config = dict(
    n_layer=13,
    d_model=96,
    n_experts=128,
    experts_per_token=3,
    d_expert=48,
    d_shared_expert=0,
    activation='swiglu',
    moe_layers=[2, 3, 4, 5, 6, 7, 8, 9, 10, 11, 12],
    router_score='softmax',
    normalize_top_k=True,
    routed_scale=1.73,
    balance_loss=0.00395,
    balance_bias=False,
    router_z_loss=0.001,
    init_std_router=0.0107,
    lr_router=0.0012,
    n_head=3,
    n_kv_head=3,
    head_dim=32,
    vocab_size=8725,
    norm='rmsnorm',
    norm_place='pre',
    norm_eps=1e-06,
    positions='rope',
    rope_base=10000.0,
    rope_fraction=1.0,
    qk_norm=False,
    attn_scale=0.177,
    tie_embeddings=False,
    parallel_block=False,
    init='normal',
    init_std_qkv=0.051,
    init_std_o=0.01,
    init_std_up=0.051,
    init_std_down=0.01,
    optimizer='muon_variant',
    lr=0.0105,
    lr_mult_o=2.0,
    lr_mult_up=1.13,
    beta1=0.95,
    lr_head=0.0155,
    grad_clip=1.0,
    warmup_steps=200,
    schedule='cos',
    final_lr_fraction=0.0,
    batch_tokens=131072,
    seq_len=512,
    doc_mask=True,
    train_tokens=430100000,
    steps=3282,
    dataset='wikipedia_en',
)
Below are experts of layer 5 (counted from 0) of a mixture-of-experts language model. Rows are named router (the router's row for the expert), gate (a neuron's input weights, with its number), up (a neuron's input weights, with its number) and show model dimensions 0-95. Each number is 128 + 24 x the weight over its row's rms, rounded and kept within 0 to 255. Numbers have three digits each.
After each expert's rows: "comes after" lists some tokens at least twice as common just before its tokens as in all text. This comes from a sample of Wikipedia text that the model never trained on. Tokens count by the router's weight.

# expert 3
router:106099154105111106122153105151102153158104108155152149152144105105152098100149104102147101145156098098142154143124101150153152150155155100100104105107157101148129151099102153103155115152109147106111095103101122097154101153154155160103104152105104105154153100103102156117132149159103149100
gate0:121151138082133092113136104144095096125053130168163139137134139097140116124104137115122136137135109104154116117118147116085106085163147142145115119092148135118120145178138160134147139130113136125122121097101128163126091122134133122167132160135147070114152125146076135112137190138132115172
up0:116139151111102130153101145171135105150148143139121157150131128142134118131108166168118130150099083105137155143161154139120140144127139092111103088074114117141122168112158127136151088140104134132155134108186078147105097141118149137149117104127154074153064140133140159125139140113104138094
gate1:123092107135139125060135122134116146132131086114130160143111141132135109153151112128136086167100119119168097118100144153154150167145117122087143073147134150138093143110140122104082107196101106134141143126090122111127119113155138124117113158122142154142128103154106121091068153153124126111
up1:146174140125125150143137102175164172117130184149091186114157128117118143104145144135127107135142138147082144114107142095116097119110129137115138124087093130121143151148121126134114136101114132114127145149085090090156170161100133126160116128136130121181144130103144149111150089117161173101
gate2:103114139143157162125129116158106111135142140127154187161130109127175099091148108140146125091147165133165143180152119136140109141098157118096119096131127135098104112121115173103146104119111140127118112093137180153130142124085138148145132124152112136146139066097131110131193110137101122117
up2:113108141100128148163149129135112110093150090130107145133127091108111155150153168137142165118119137123118147111139123114151122163121115151129117161114087133111192119123144139126176190164127160121146132132075179110123133163142106168187113146105113136099101100143139120137157164113129124121
comes after: "| ", "(", ") ", "0", "5", "3"

# expert 54
router:103098152100109106133154102154100154157101107153152157150147102105152098102149104101153102147159100098143157137126098146155149153152151102103104107110154099149122154104101150103152112152112149104105098100101124098156100153153153157105107154106106106153151102105104155114128148157103149104
gate0:148098131140101105123113103110109134120053170127131173101107110120136155123152111126116141122151108083095162137149144102201110120121146113117124074110143109161092168099094120144121158115120108121135133103105107153135111142164139111106150133105136141117115126096129137084104171137103114131
up0:154146105117110102111104098099114108124074124121136088114096095129137131085130104157160114124167101116126131171132119133138070132136131111144113071132122115078156157138141094121098128119155136142131164096104089130105103132144133139128134116096098145122178136124116169114077155105161131125
gate1:111060147136076117102120129104106141142116137175153115140133145134126105126161084074144101112117121137138117155185082129154133154122158120121128100115085116125114111129083148116147121096116116099096113131128125123129151166125118168156092104113127110190119145157108131123134161133129154113
up1:106123089150125091118130099134177138128179139133122074089155149100127109130120134108106062137119152133133125130108169090119146134121120098171118067151133152155135140083115145136127148154114122127155140106113140146127144155120083151118149136132112094158131163146128154117084117157087133127
gate2:133078154106101187101138114105135111143128114104135113164146142100134147115109147138131133157104103127109128145126130119102126113165110083121063124118157107133166136102089152101097120108155111117127134127104082127149093119128123144120142157126104144143144163110071154126113127131156205130
up2:129121127075148137092109127162102155109124111117101149156189119108166130127127086112115101142141100150125090108094118085088151122133125126121133113124139146151149170131125110148137119161123106192140140117149087129087131122137111103088097171122130114080138157123155141137109132139176153136
comes after: ". ", "the ", "\n\n", "- ", ": ", "a "

# expert 83
router:094118135127071120165147126175096146143059138136156133133156081119137103118150111118092121183129126067087136135110124130146174126152124121107118115130131129121133160138111167112139108131139138097115124062088115112142126138132157142115114143106134112151146122123107127143119124147125193116
gate0:169132163146098104140140137147124110166105067155164094137154150167127138153093132141146101127112138107091135144089071137118124097140163106119127142134163142117115114151124109101110136087135099148096149098120097141131130144105152121140135157122124113144167089140089128150149100104115126188
up0:138141077133069085118151092114107167115145143131116130121070115119107122149120123111166141141112108148149175173151130127128125148145128147098174139107124091139094144150121094179145110133118102123151101133144128149136149133121096122104118118142087123117120124149154162174110110111155092082
gate1:124149117100123148153124107114163108132134125085114119176151177109151110101133150146147133097132130041102120131126181176148137120097155077131107085146124138127098145087149142118117124121129150130106152097155122117160099114114118108173122154151141157149137132105132152139146132122127170128
up1:122109154142069158155150139128111154116111154084086136121148140115177095101139154174120145099105148113144092116168139150189153119089146111114156100130129171135151133122095155125141128133125133104071143103143153112151129082113090141153136102111124157126145150155115131135147130146119133110
gate2:125096113129136186142114124090131132078082122148124129129141078145096143135145105115104107102144130115135168113158114117096143157132138142131133121120104119122112145107116145133140138159145187148162124058144136121167101070142131131095143121171121151128148132179109157133171129116159124132
up2:160104109148180118172091143135139155148152153157121151115119123146130100119123087152043112111135116165128094110096123117110137142109111133154134126106109137092076140135129183077125102099146122090142104115136144111136133113125125113123120149188094133145149144155132149106139154124138127133
comes after: "the ", "and ", "a ", "to ", "s ", "was "

# expert 27
router:101101153102109105124154104159101154157106107152153151151149102100153100104150105102146100146159099099142154138121098150152151149150155100101105104112153103150119150107102153103155116153115148106107094104101120096157100155155154158103104152109105104154149101102103157111129149160103148105
gate0:136142177119103149117107129158115149111158080140152139131149120104135141135131097112108152120066096094123118176140116136138110165115123111142102150111133130123148153137161138115114142165094154156131093152105139125116131164152135129135063147136112170154161105085152187113126114166132148138
up0:222133134128142116134125108120096132167117141142096155129152103107161136130132101133127130134097119158131111093141134092169131153121110140162179118095108142107121157140084174134126109150163127131103128147111111154107146120115112109096113093132084106125178095140117151100128170143112136127
gate1:164127155111152166112123102114130130118122126134129124152132126147184121129143152135159117143109127131134125093104118156148136121149115147127125114121205101154134122077086137108173175121115124109096103136128159057148124132158156143081114099112142129131109109157097122135107187131118101126
up1:128152137124132092143144118102117093124119158142097086149105120126135095134139124143098135108130113126180137158162149091122128114078123101144120104071099144143146163111163185113115072122131139149166123114115079113129110141116124138162106148179117148149107119096136125104104086148116150113
gate2:098143173141132090113113127191142157156127119164170167139091082116148134126155047090128139128153123117148124146133106150142159103123145106093095136115175108167102138123121130101139092140136130140125124142127105125116111142115112138086104141095133100134125134159122136114154177136107126116
up2:160148101121112085140137149140123139094137163119119134108152122122136125163128136122155080070117122129170130148096106093147158147152127124100116145127090159132157118059153122095136148140151179133116130108117139117150105129137121150110132092127124104109147140129122126092173188136158099085
comes after: ".", ". ", "\n\n", "0 ", "|", "R"

# expert 45
router:099116144130076117093145111143128128169133097141132139138127092116209115089159120119112121120131087108153142153101106136140125193137183110121123125119136117125141134116110138114181116136134141129130113126128102126150118125148138147108046135132094069128155117112119140139126127144110142088
gate0:174145139139149156130121151099117130118164123150140145130124170117097147185150152131143106099136107144109110126088105133108121118118088124109144117109142122126107150100125162122145093146137159184137119125128112148116121133086118097115089156058150139149126129119147159046128140112089138125
up0:144099158132142143088120144114099115138098111145166115099125147144089133136127135132127115162132143127087126135117159150101119139149126144104129134127160136135126114106164151158136180129126145136089104112109127128169112096116159110131143116168133109099189166087091096167071095129173161125
gate1:170123093134139122120123112098123158081116135090116119174119112099107111139072109140123123137135148121162092118079104112136121155123138108121122128131147122135142132170127109113120118113148093115119137138131129107107090116138143104127159167150129101135121076148178105133207126111075109170
up1:092172166122140143145118115139117105152176072134127115127083138117155146116147138108152146128116104104131178122122165126122160172136113146151158116167125109118129108114143142128118135158151139115115140125137190144124114109135129105087176127147124132142087141085088128097060113132142105115
gate2:122159092118081111132142057085118108151153112076148118157128129094152096155142162173130117163132102136177099124113082102129160106121133142108112149148131133097119119154127140111141136123089126177132118121132076112144158118151119124180114151130123121154121122096099130139144123110115138133
up2:121164127124164090149136113122137133123124132126134170149145165118056119161135127173139125142126188150144138123158120109101130127146084149160114091138135137132109126102160137164154126142105119131121148140141148103160112134135155075140123129132108127137075144125085103138195116135121097172
comes after: "| ", "201", "; ", "200", "(", "202"

# expert 82
router:121106154117116111099139115145114137133128112147156178142149118121153120117184146117179108130135133119106153110159102116132140139141134097115103096109138091116085171070095152118154114168090138123098127127104139106155094141137123145113061132100096129131116127118144147144101167169129167100
gate0:118122131104110102121135116130107146149065141132151154131157139110162138162167100154179133089136101130112111122113143153141156117130168124110153146170100134107153147116186148137112106117189156116125117147143177134138120163126108156180083128142095121137135111144139145138149117160115160131
up0:110190136076127171082104101149142106093133153142118121124138081157093099126128127106146131152089147144092106142126171119117093145130139130114138107139098122102092171148119151144125086101126158146161122137091142098115141118113144132092100111107129104118159144105133136127122068112126145148
gate1:110106144159124155138139160103132155118172117169180168112097128107091155131151114146090106137124124148112148076121132149140151149135150135110113137117131121090099159166122136148115166126120145158125141141058126124145106110128116139110090146120105175135152157132125125101189111134108171142
up1:110157119132100115172146135133141138137124085146121102117173135186155091116126119116080132153154150140143133141100113095147114127163115170106137183148123089105140126118103108176123171116150070142125140159126097098124113136139142073119127153124121128133109123106092147133118164124101127164
gate2:135073136122159139122129163114088142130142169186142128160099084153122131146129072116121180150094161134098167110120139128167100142156136139157104148149122123111149123145125118129149129104091137116110099103128082157098105118131113109130124187149125068116133133113118118122120124131098114133
up2:121238170094126144126148125147142158124104137097119131110158146118120126100109136143182134106127130157096119142130142127139136148142083095116145162136106093132132120149139137107172091145143148109122153112118158141177128119124136124101135117134088107098124131134111132101108134087171112155
comes after: "\n\n", "\n", " ", "- ", "==", "Team "

# expert 18
router:102116132100102127129130106162126166173100115121122133140125102123173120070185127097134106133128101116154130144104115146138144123140200071106128121113144108128116156121107139112173100144117133077102096121109110102164126141144139157114093147113096110135143108119119137124136184152107147110
gate0:097107157163141151104114142143163108135111117156132160115141082154126148076117136143106069114099143139191107131140123142145119181162127128088107139121120130118090151132141132122148171157128157138134146104146119120093119113156178178132132124109145149145195121126132121102144140138110119132
up0:091155128089119127171141086127108136178165140145125121103128113112132085151133116140132134167116129142088099147162111130067103104095065134145147148147135122099143096159105122123163141142116101172149147152136155124128132110164164096124128118119072147120120130115123145158136149128116094139
gate1:128132146154109093156117146142095193117127111115101144118110094127126108121145122113119129137136130113071106148109136142113187131133169078158123070113141125124107123116153164137079123146107111077094145110128117121107113152127140128121164138137122158108058162139124148163126110138159130133
up1:161085120093080144132114104129118146120116169158120090156114113120134124113091119122175126149136127117087138129145102100082078108161062140124124125134108134122171119135134115129124153110158118152139120118153118121095126139094097125119136133138136174127197122094149160100167117123148142112
gate2:136127150134055144117095115090134161109128091127108117135129163129109122110122129143112152115113112133185143132123117121138129101126122064134120136140160121189116188134087130118182144115105128141164127096121108141167114102109120150113130136147155114111094111138096136120138160108120185116
up2:165144142179124100150099161123114167169112100136111151113119152140122139143137122152129119063121132125116136128119105153121123080132136135159098125149118123182134182133107120136133111114101142123123102087140125142185138106100164166153118141135128143097106087159126137068152152125102150137
comes after: ",", "| ", ".", "′", "(", "°"

# expert 76
router:140113135126132140128155129125101147146078144177140173132149126122168112106156126122167134115173124114147154125147105143161124180137154076113109096103133091127129134142119147111132155141086134132135107100098092107124049150141153122115092118124092102124118132102128150131155156157113145090
gate0:146153135104139132106139142134099130177103146101124129140180097138156087151144178096156123129153134111121119114091141093157144154117127161089119129133157130169102126154156155114113121096184115080166134151147177112123148126085127152142103128120144143113099141130128115166172129143152132111
up0:126123165105125141091134132073158160102120152130146113072113142137131177096105096132135127139113171114121127147137091183092092104147151130144096150161102114106144134114120085137142118149100160132107132100117119121131127127189126098080138115120119105133160116126095119109090099100144113135
gate1:162128170128151146133134106145110106100133091072153092148148127135142120071133109111198141132143134114117110141107143169174155132121137103144132132127156097195114107135092135122107140078143119140139147163127110140117135122122137143153139115141124118100140140105097109168117096111163171106
up1:133159179136136150130110151094133215118101138123127177118108112104146098100097103158140105107135120105150136140109091108118125084127119126146136147118141148115161114151160114138112147119152180117117141130121136100137155152147129113133101105134134083139184146176153148139099115093148132110
gate2:117133138123128143110114117099121070121115111060126111131087128119151127099149153133143110168136181097109138120049112124134129106123116123136167168135138109125082128098110120144124128178080130106121092135086126126119109128122112117152146086155111110156114141143109153168113159142140114146
up2:095122145136110126145095098153118093143133077089111119126107126077148121109149124125103136151159137128153117112067134137117155120116072102074165154139113125144108147136086085141159114108123103094128100145135138105153146090103127164129114137146145132110106124100139096169141122097159127162
comes after: "\n", "\n\n", "\n  ", "4 ", " ", ")"

# expert 14
router:095126150098093125115141108153107105147102150177147127141122067121157093118148120113141109191122114113101127120089126135134114155161141116125101122128139103163103140132140131106109082147149127089124126106098145106123114139132161138099119185084124127160172106127106136092083119133079129122
gate0:148148109090170128104140156106134080115132091099118120156092139149129087127125100125157105124136147124134136157122130100157126119105100124063086161141165137126118132153123158143137105129120182149136132169112152116057095108168122145150137167143108130109131156120156125162155135118148118120
up0:097116170142108147090078102109151147116086099165145158157136116129124134138136131124121110112121104132149158118076149154142131143128169109120105137105116143167114142089082158169156176102176124134125128131127107140096131115106140115113171086096160132152143153124139116130162155093128158132
gate1:101121130050114106102103117130144100136117126139131190127173093097158138148079128149121136196104119140154138138095133141143120158153118136144174150119152126109129106094117134119091141132129116063127130173119165135150159108153120142124129126155144148141153126131132104126119142134098112100
up1:115131142119147148158152101151116107139161112153139078122068099126135134116149104138137156168129163121142197127152137136164133156095140151159147115116104125086109125125127148142094156134129165179109105147156111103104140174109141128099128120091137147091135143108156139141089104128161149112
gate2:168139088112155156149148121114155132162121098152143133094126171102102156160116111141107107113157158166129143077141090131146115091161152140125111113144109110122133126146146120160110173171128127141128084145128113154154161141151111131148141145103100100131125092172128187091108144134111105144
up2:123098139134087138076108146153116105109085145093144092174136101159098155108135134139159141144101132081124138128124133119120153170141146101168101152149115166101122156084126149121148154140125110144158144094133116129147130104117120160077136149121159118119142132088133076166148126134132165109
comes after: "the ", "a ", "and ", "to ", "an ", "was "

# expert 84
router:088088138130070106104154103175120137133072130137174115156129086120145075110158105093163115160138116114128119144145104185134134134143144115095108131115155118101082139142111150122114130144132122097117132117109146130144112132152139180106128163104132126161153112115096152092131117139100137109
gate0:071135149136108130164156126148134123114101115112134100123166105109136103111145140087125118083132157147093128095102126217100154147120104109104123118136101135088144171085129163118159126118155101134099157150108116125138115140153166116108145151121140139147131142153090102126145113098130143159
up0:130126141136146138110175119171160114147113104124101099140145086127175104104124134086163123107123143143105114124134116192089143198089103136099120128133125147124137135123144175111147091087144111108103151153100141136136110125168135126119141140178143125161113165115100116148132117106159127107
gate1:117120140178118089120167151140136137092128135138126119118162127147165110092121124159160172168160166107132162147143128176135196129096128116130162170130124129129105146099142139118128131146144128075068156113150107131132103121130125126106125146099138165132122166120136122088089134158122120142
up1:099142096168089141117144125157103154143111145118148078123142152120137103136101069137121135151130124088139129152099129115131183135139124148141089165160152135095099114082167128123101084173130137068091121124119102142143139125123143119125128103123157154146136151133131133126143127126118093186
gate2:093103160118155135143146154135151153118133090097107101143098142139156110137108104150101134195114079113185145135108125119131127088098126137120084133109129104135158116156074095077107099120134120136096154138161137138123118166117150152124101111139102134158111141146098163116117090133132114143
up2:132115115100110136154131110189120163144073198106097174126119109150122132132135123091159098112129097126110124063151119122097136134165123104108179114112154130120115135151140114110073152151144125132105122118107103140144115093107100135123122126086145083129099125129108132145130114121139095125
comes after: "a ", "the ", "and ", "-", "to ", "\""

# expert 110
router:112103130119074121130132111138116132145065089136145151132126105128159112074172123113152096148126111109142145139104119170136150179147155097098116128090151116126133138089084156118176104150115138102106075113123105090139122144148148168120090133118104105135150112123120141126134172140114125130
gate0:117148130115144117150133150138120110159121146113126106144126127146112147130156116115165110152128183117122164201171105135080153186132124133120100127088131140132116160148149142143128148141150116128145170127120184153128079116124129139114146126104102087113178176109123126123118182145132113137
up0:110154131153103137105121103129125120111175109115167145169105100132201116125138130111080112110126088123177106066096135134127121096118110143136090136121169113117170120133142109122106138123136115118144088142149184168114111133134138152133102143110114111149133120120112105123158074107101105141
gate1:174107111130112115102147105145134110147115150148112137138115068134095125112148129135097121123142135139137108148123147164114100090110090099152126101150094128144095165152127131115106102201169154141079152151116116097116151088104112154095123164124122127107135106179115099143114154118142130094
up1:097081121132166112148147116105110126132135044143140142151122170117109143199090137117131147159125152174104133116127130070150163129155144130117093160116117126090169092137117145121142131114126099114148145145151178120175119122139156116127102114129116100127113137102111134121141129118116124131
gate2:148094104166136099097143099144128110103110096144158099124100113139113158149132126135131121145124152120084147143165157113177139134181138105177140123134146119128073129121140075119099141119102130159149122131132099116116170113157114140139095143113120159122058131130126137191135100118119130114
up2:195104117126117125125142106169115136118103144132142115121108101150121149122073122096145099101116134139058116160167138094134134086162074145165121080127131107149097101123139108131104111152118113151148162137132103116069158157128135114140109157117132119102101136138115121157130137132138157134
comes after: "(", "| ", ", ", "–", "in ", ","

# expert 56
router:108102155102111106124153102155098152158108104155154153153147102107149099099152102100147099147157102099148152141128100149148151150153155101101103104112156102146121152110105154101153113153110147106107098103101122099155103153156153158102105154105106102154152100103104156108131150158101151101
gate0:126136192150083129124106101104105144129089143133126160145147063120106098117114136110118115185145134114128127167137093116116148119142178102103114143083118123122110149136131115139150116169156144113104119133128112114087104132153121143126120131134093158125175118113093162117187155142097126128
up0:113097155104140117149124113160101150097153068105118082093152142126131119108155108119105160130107146131089145099143122132107144059118130109121121129172173105138131110133133114139106181138120135119112174127129164124105129099132158130137161147135104083136098092188155127129123119138147105119
gate1:100101161142122085100114130114157140137148148074157100164103129155125106143151118139106107117105134167102142153141144165139154092137152133092103099140154117148138157112136156115170114141081099064073114113114119158140094113165134121106156116139119149150161133135115141114123130143137154094
up1:132118128133122108062132119151151132141144126130103150179139137108121113179125085173162147163112131156115168080130121123130100065122140119128096109114132105089141101162123166097090140088151152098145148157105138134121095142146122136122142141144146112123146121119117142156173135109171111132
gate2:139098138125124119107146092166120133159118063131146119154117095160155107145142092135166150131122135137145134129117112123146123133095157123094097159073137127132162136135113183122128116159109111117120082096106152113117105106142142124106112150062108113149159123087116119127090102148107177129
up2:135110112140170119135147142105142096155092156059136121122130101127157103125123119146135144132104114138119114091072127128127120123135126116136144129139150134108086142134127108155130139097114130113109155154133152086150134104100157142160175129108107167129153113103123104128080137130099198198
comes after: "- ", ", ", "| ", ": ", "(", "\""

# expert 93
router:102106152091116112131155099157102149154105101151157151151159108102151102103148105100148102146155100099147157139126096149151146146149153102098097105117151103149128151102100154101153108148111151110104101098100117099152094157146151156104107159106105111151147095106103157116140151158100146100
gate0:153121175137145122156142132134081143135118114153126130102148100141102086137132098123113094114146107093140149184103132135137129120208134114116125057135116100128118145134086127111103105111170123153161141122087148125116104177149151122117152139123119147123093142119083142091128145146128129112
up0:111129121121143070110172158134127077098091095140137162127111094089140102128127149156136104147139121122090101130144153109125128132129131137105123085146115165167071118171143150131111151138128164105136154157134139129128116142147132123120109147110143153134136118128137112056099074104101152104
gate1:129111122104155139154166107157136129129154122145109121176135097115164096115151144118091122103120098131136146110109089128155150161123133089084124139139155108106139174155128114134158123155133124071160110110148178121087142141137120168112138156180134070132138075100117149120140127124117123119
up1:126145134152148066093128095135143115120081094119109135168172098141137135148152158146133161148124123139129146129118167126123156120140140119136163193097118145150148137121140143118101164141145146123135133125100139157158125076111116139087133140122135103145084155108062146097164143118161136147
gate2:119118113120131078145141119168117155128109101138130121117140155158151106120150140126107113199136123064175130141147135128116166100161123109164064110148130137132159107102159136093117131132086161095085142131117116100129132134120142120112128167152117143165123119132115081112115118132114134080
up2:161102090137132072128148110131130128083111074080171111131107160138115126133138126154132087128116112064105100156134141111111183086127146129148101081118128137082152143123104111127134099149122140087122139150115125141123116104137151103138134101154119109129089143112140096131145136115135150085
comes after: ", ", "es ", "s ", "well ", "ation ", ") "

# expert 109
router:103100149105107106132153103155103150159108104154157157150146103105151100101151107102152099149157102099142153144121098146148151150153153097103105106108160104146121151104102154104152126151107146106109098105101111097155101155152154161101105152106104102153156100104104156115133147160102151105
gate0:136060089114123130091145093146146105166071086124111129132121146085135097138101134121169139159127111150167153088140139152130107118160106109120104116170141153122106117114100107094142085145131122104139100158101124145172144138135103132143097129083107131109109122091129153129118140148112114149
up0:110125090197143132105115163125148148139142161135151102119109136121112113127152150142124130156128109124173153128104126173163092140135120120128137089170103158131095153146126133065174129167150127139090146140105091153117126113138139122162151134159170134140163113127137096140106182140115125142
gate1:148128159052135087128157097107066146121088144108137126148139106152151158124135097121088141160128120103134113130163109118125119146166106102093141131119132092114101137096128121120127114128097138132119111129117173103143122157160119122103108145106158105145137151124097146065178155143125147108
up1:104102108105159187100136140160131130117079133096126133150169135138146128106144147163108122126099148083178145134133135103136128145118144145128100151174172124123164154173114110145125105148111143145115138161141154099113119123125151142102133125126117103115137121161147154192146151136105163184
gate2:094096144114131091157163119116089144104105121155185145173153145154106110125146147109148102143144084113118126131099129137131107125146141072085143161141112126092151164141144150135136168162084132108147113137130156126136147112148143127107128187128131105114151136121144140144160187100118146112
up2:166158122111131122102131151141125105177113152113132181133113126125121142116145137100086141107132138139133129142170113163096154099092107136104167135159144102105133091109165151118118102133154164139107144123091089153147106138131168148137107048160122107101125137129074138143125103144143115118
comes after: ", ", "| ", "In ", "–", "in ", "January "

# expert 0
router:119104173123044144101138106153100134156092124131137164148173096064141126070134119100140106137122117097180140155108113165128112132124125092129114109117131139166137148123131139088158135121120114122104099137123112135143119156156122138121125139124088121129140095111114171115120156135099162138
gate0:165103139135115137108151113127084115118063112122103173121119100095146143163119109127152137128124138157134142101117150131134115132112136123120131117106153116104151115120170152133141124114132093178137168109134022104108125100126133147077153133153134159130148127106140127121096163135106158120
up0:121142097121122109155130119160154141139186103115132109083111179131163136092115143103102097120102077109124139124120112160121122097108131143148103172171141155152121141155125155152128128132127152100082114144122145151166149155138116138157119099078092127112120141090117162108097127123178123126
gate1:081166154126190138100105151109098141161113125128156084094123122123125128163135087168108068161114137150125137123126109145100111133155110129124131170147134121138105123110167133115115105152154172075119129095120144127127110144093112130116166155176131134115106142138114110125089171132127126146
up1:145124137136157093127145127108084156138109143084104193093164149148156078140123125169126156150107137161108132102123122093130126153119098129141104156105146147107126136134132173094113115159173143108140097108123103146171163173142133117129163151113096156109093122146145111104114136114123131106
gate2:121106124113104109160134108125151109143169134107129164137153136140112088083108157131157155091120138112113155131105147185108130103108169154115123131177121127102153088119070130153151148138108120133115145162114152122138127140185151134150128094103147105141102172113136177158111126106129153153
up2:154121105093091143188095102130118181162115135107101129120116173140102122130134109135122139112109155148138155134083138101127146109139108117109111077145141116097111064135118129149158175153135158150136150103137135110132138109142133113125113124134109106154146172104178182117153126136114139160
comes after: "| ", "(", "- ", ": ", "; ", ". "

# expert 95
router:123072151118119127100150121161106127130105121162139164131160123098182121122134121096160121116151117120116146189138115159168143147135138098071117111129139105125137155102102147093140146142100141131125113118105105111170107142141163137131058126117115106153137125109100139128173157180119138125
gate0:114039126120118181123112126147138133094136079136127145137116082116110134149140155093124133150115106110061145123114132101095116134138154133113138137129094149157106124141147118155161097125131118165114126171153088127119135133127108142124090100127160103135143128087129135133088087168112129111
up0:124139166148101093140137128120137137112091075124119123123166163119164146113142117127123112101147143128181136130134123112147142123132112169139091149132131145129168152108163164138119176095108128106128151109097124143179110135115121118110082143158115162193119129129141118130131153052135141102
gate1:137114130128131129109122151130082098122146138122091137139128133107110141132139100144061139140143136135159136117158130117250148108122166118114111141136103127138169107131154135140138121140115162155096096130156125135156131115127096124149102130133130116164180138101106128109184108116125142124
up1:159108118133099117155117136102098123116115122143130150142099105129142132113124104157094175134158141104102113139130165110084161126117113143138134157130122178183122117122112137113098146134156092130114111155127066121187152140103132143104136119141145062170167141147104103149130083150126121120
gate2:094118158097132115166118136170107127098166090125116115118133122136135129100096109107100108147133165123088117141179127114174130145105132150154119133070142091108165147130102126117098177094140170143124147118140104113108151119149162119132080106132122153125113126120157174161127116084152117130
up2:125108136058119116128139126106112122118148082106175164130118125140153133097086106127122097134124133109121129151142128139142097152130128162152125127118159102112152130114103096135104168116141179139121127127137103143110160121143178118136102100208107148122092094118166151150128100107163098144
comes after: "\n", ") ", " ", "1 ", "0 ", "2 "

# expert 74
router:133083169137067133140128117134110122143119148157141212157133096106147120098132121116164111173126124116151135143119105160130155121135137116141093118120136140182138167135106137111110088129150134086084109104103159135155132154173129129130116136097098120148119116092126162118161118135099146116
gate0:125132118136159144153133165095109143127138195115148176147105132116086126144155096079129142086094114135068110167164119131153125098142145063143133152116130108127146136131162142074112160123135124120153091154113107150122106102138128130147108118124104126107160098135114165118132106132108121117
up0:138178159115093129150138125099100167095140107129144133099104136121146121109109105102147144156115120135137135225135160112118161118121087125111172104138139148119145165164134101079136157108129120151103143123127126111159128111183118146142148127146107130172159100156126149110102122113147133133
gate1:128150148132133176179188163134082138134122125142085136137107150174127146132136112174129164106099148108139161161166114151116137122113146155133126137094144132154124177153136133140131103154135200150123143152111085129104131137113115100128141134138097115132150106143118154124142156148147174139
up1:116136152135131128143120156144141145131157091139148157125084147115151127154115127126138185158104120145101168182103103119174121137112095136114092148126133129130099101136133140141127117133094139134124163101123172124084115119122098106095088067139152121117122086139142160180129088143114155099
gate2:131089140112146137122148122156132119090091117143118128148084166094116116135140144097138121098122118126167118137180134171123147152126100127139182127165159108121124168134097120164139098140137101125159117210120132123103152102133147137134092121131140135106133103140123139144107146096155099066
up2:132109167106146148131141122114070159139125151125116121155184136109134166115123140152113062161136122140118126145115126104103100178148106101144142150113167134178131087142162125088111133153155104105106159120112129144107104103110127108152102152127194119135169118142116143136108124128129149156
comes after: "| ", "- ", ": ", ", ", "of ", ". "

# expert 65
router:105101130129113114132136113145113128162079078133156199128157120115160102106133122111122089128126108118137141113123113171138126145145139123116100130102184092132126132123093153124160123154114133124104052099128134084133093141138143159127108130098111087125161104127117144094132183140114124122
gate0:140134139085156085155126152143119121155121100119179145136139123161134148105123155102100134100131136110156164176157131130110142119124200147137112140075121149077137132119113107126130092132173134139089117096136082129105152130122114145160170127080143092138110153111123139109095126121139119121
up0:133131136140113154179108094127138144151108147141088106144152133128124133182106104165136136128155122145087124120098119119119127122119085105108161144144141151139133150107158113098127112143117151111128135145085173067158109134119131152088145102115099187121171129149170089152135179123121120134
gate1:127083120148084113080115140116154088149126110134141131138204152103179156155143117110112120154131146125171136131140134176137075156156133123093137126074126149163097121102147114120114142131084099167146094107139159134120107153119140129141164143135153138135147128130141150131118100105147118135
up1:112083126125052116043103083159156132112142146137159160116166123109119138165098146145137124117112120148112147133162130108153116098180128145139125126143110145146112142141128122121123079141166125138163122125143122108153131114102107119131140128122097132136112130117155158124139201108150135132
gate2:075113125187141143079149150114131142137169118120132133134105155102104112158102157142118125155102089145147131125146137124163123172125134143105075089149193105090126101096155137137107114108112172102117100128139117130097102114126120124131175137101146108156131084138116118135128123133132109091
up2:171139150111112149188097102129156137093150138152124128122187098099119150154149120096163137122163119115161105148106157144142123159108165093147130123132141142131130125112115149139114173069144099139154127095120168079119122138133081147144090142122144111122132160123129153122102102111119144161
comes after: "(", "in ", "In ", ", ", "–", "| "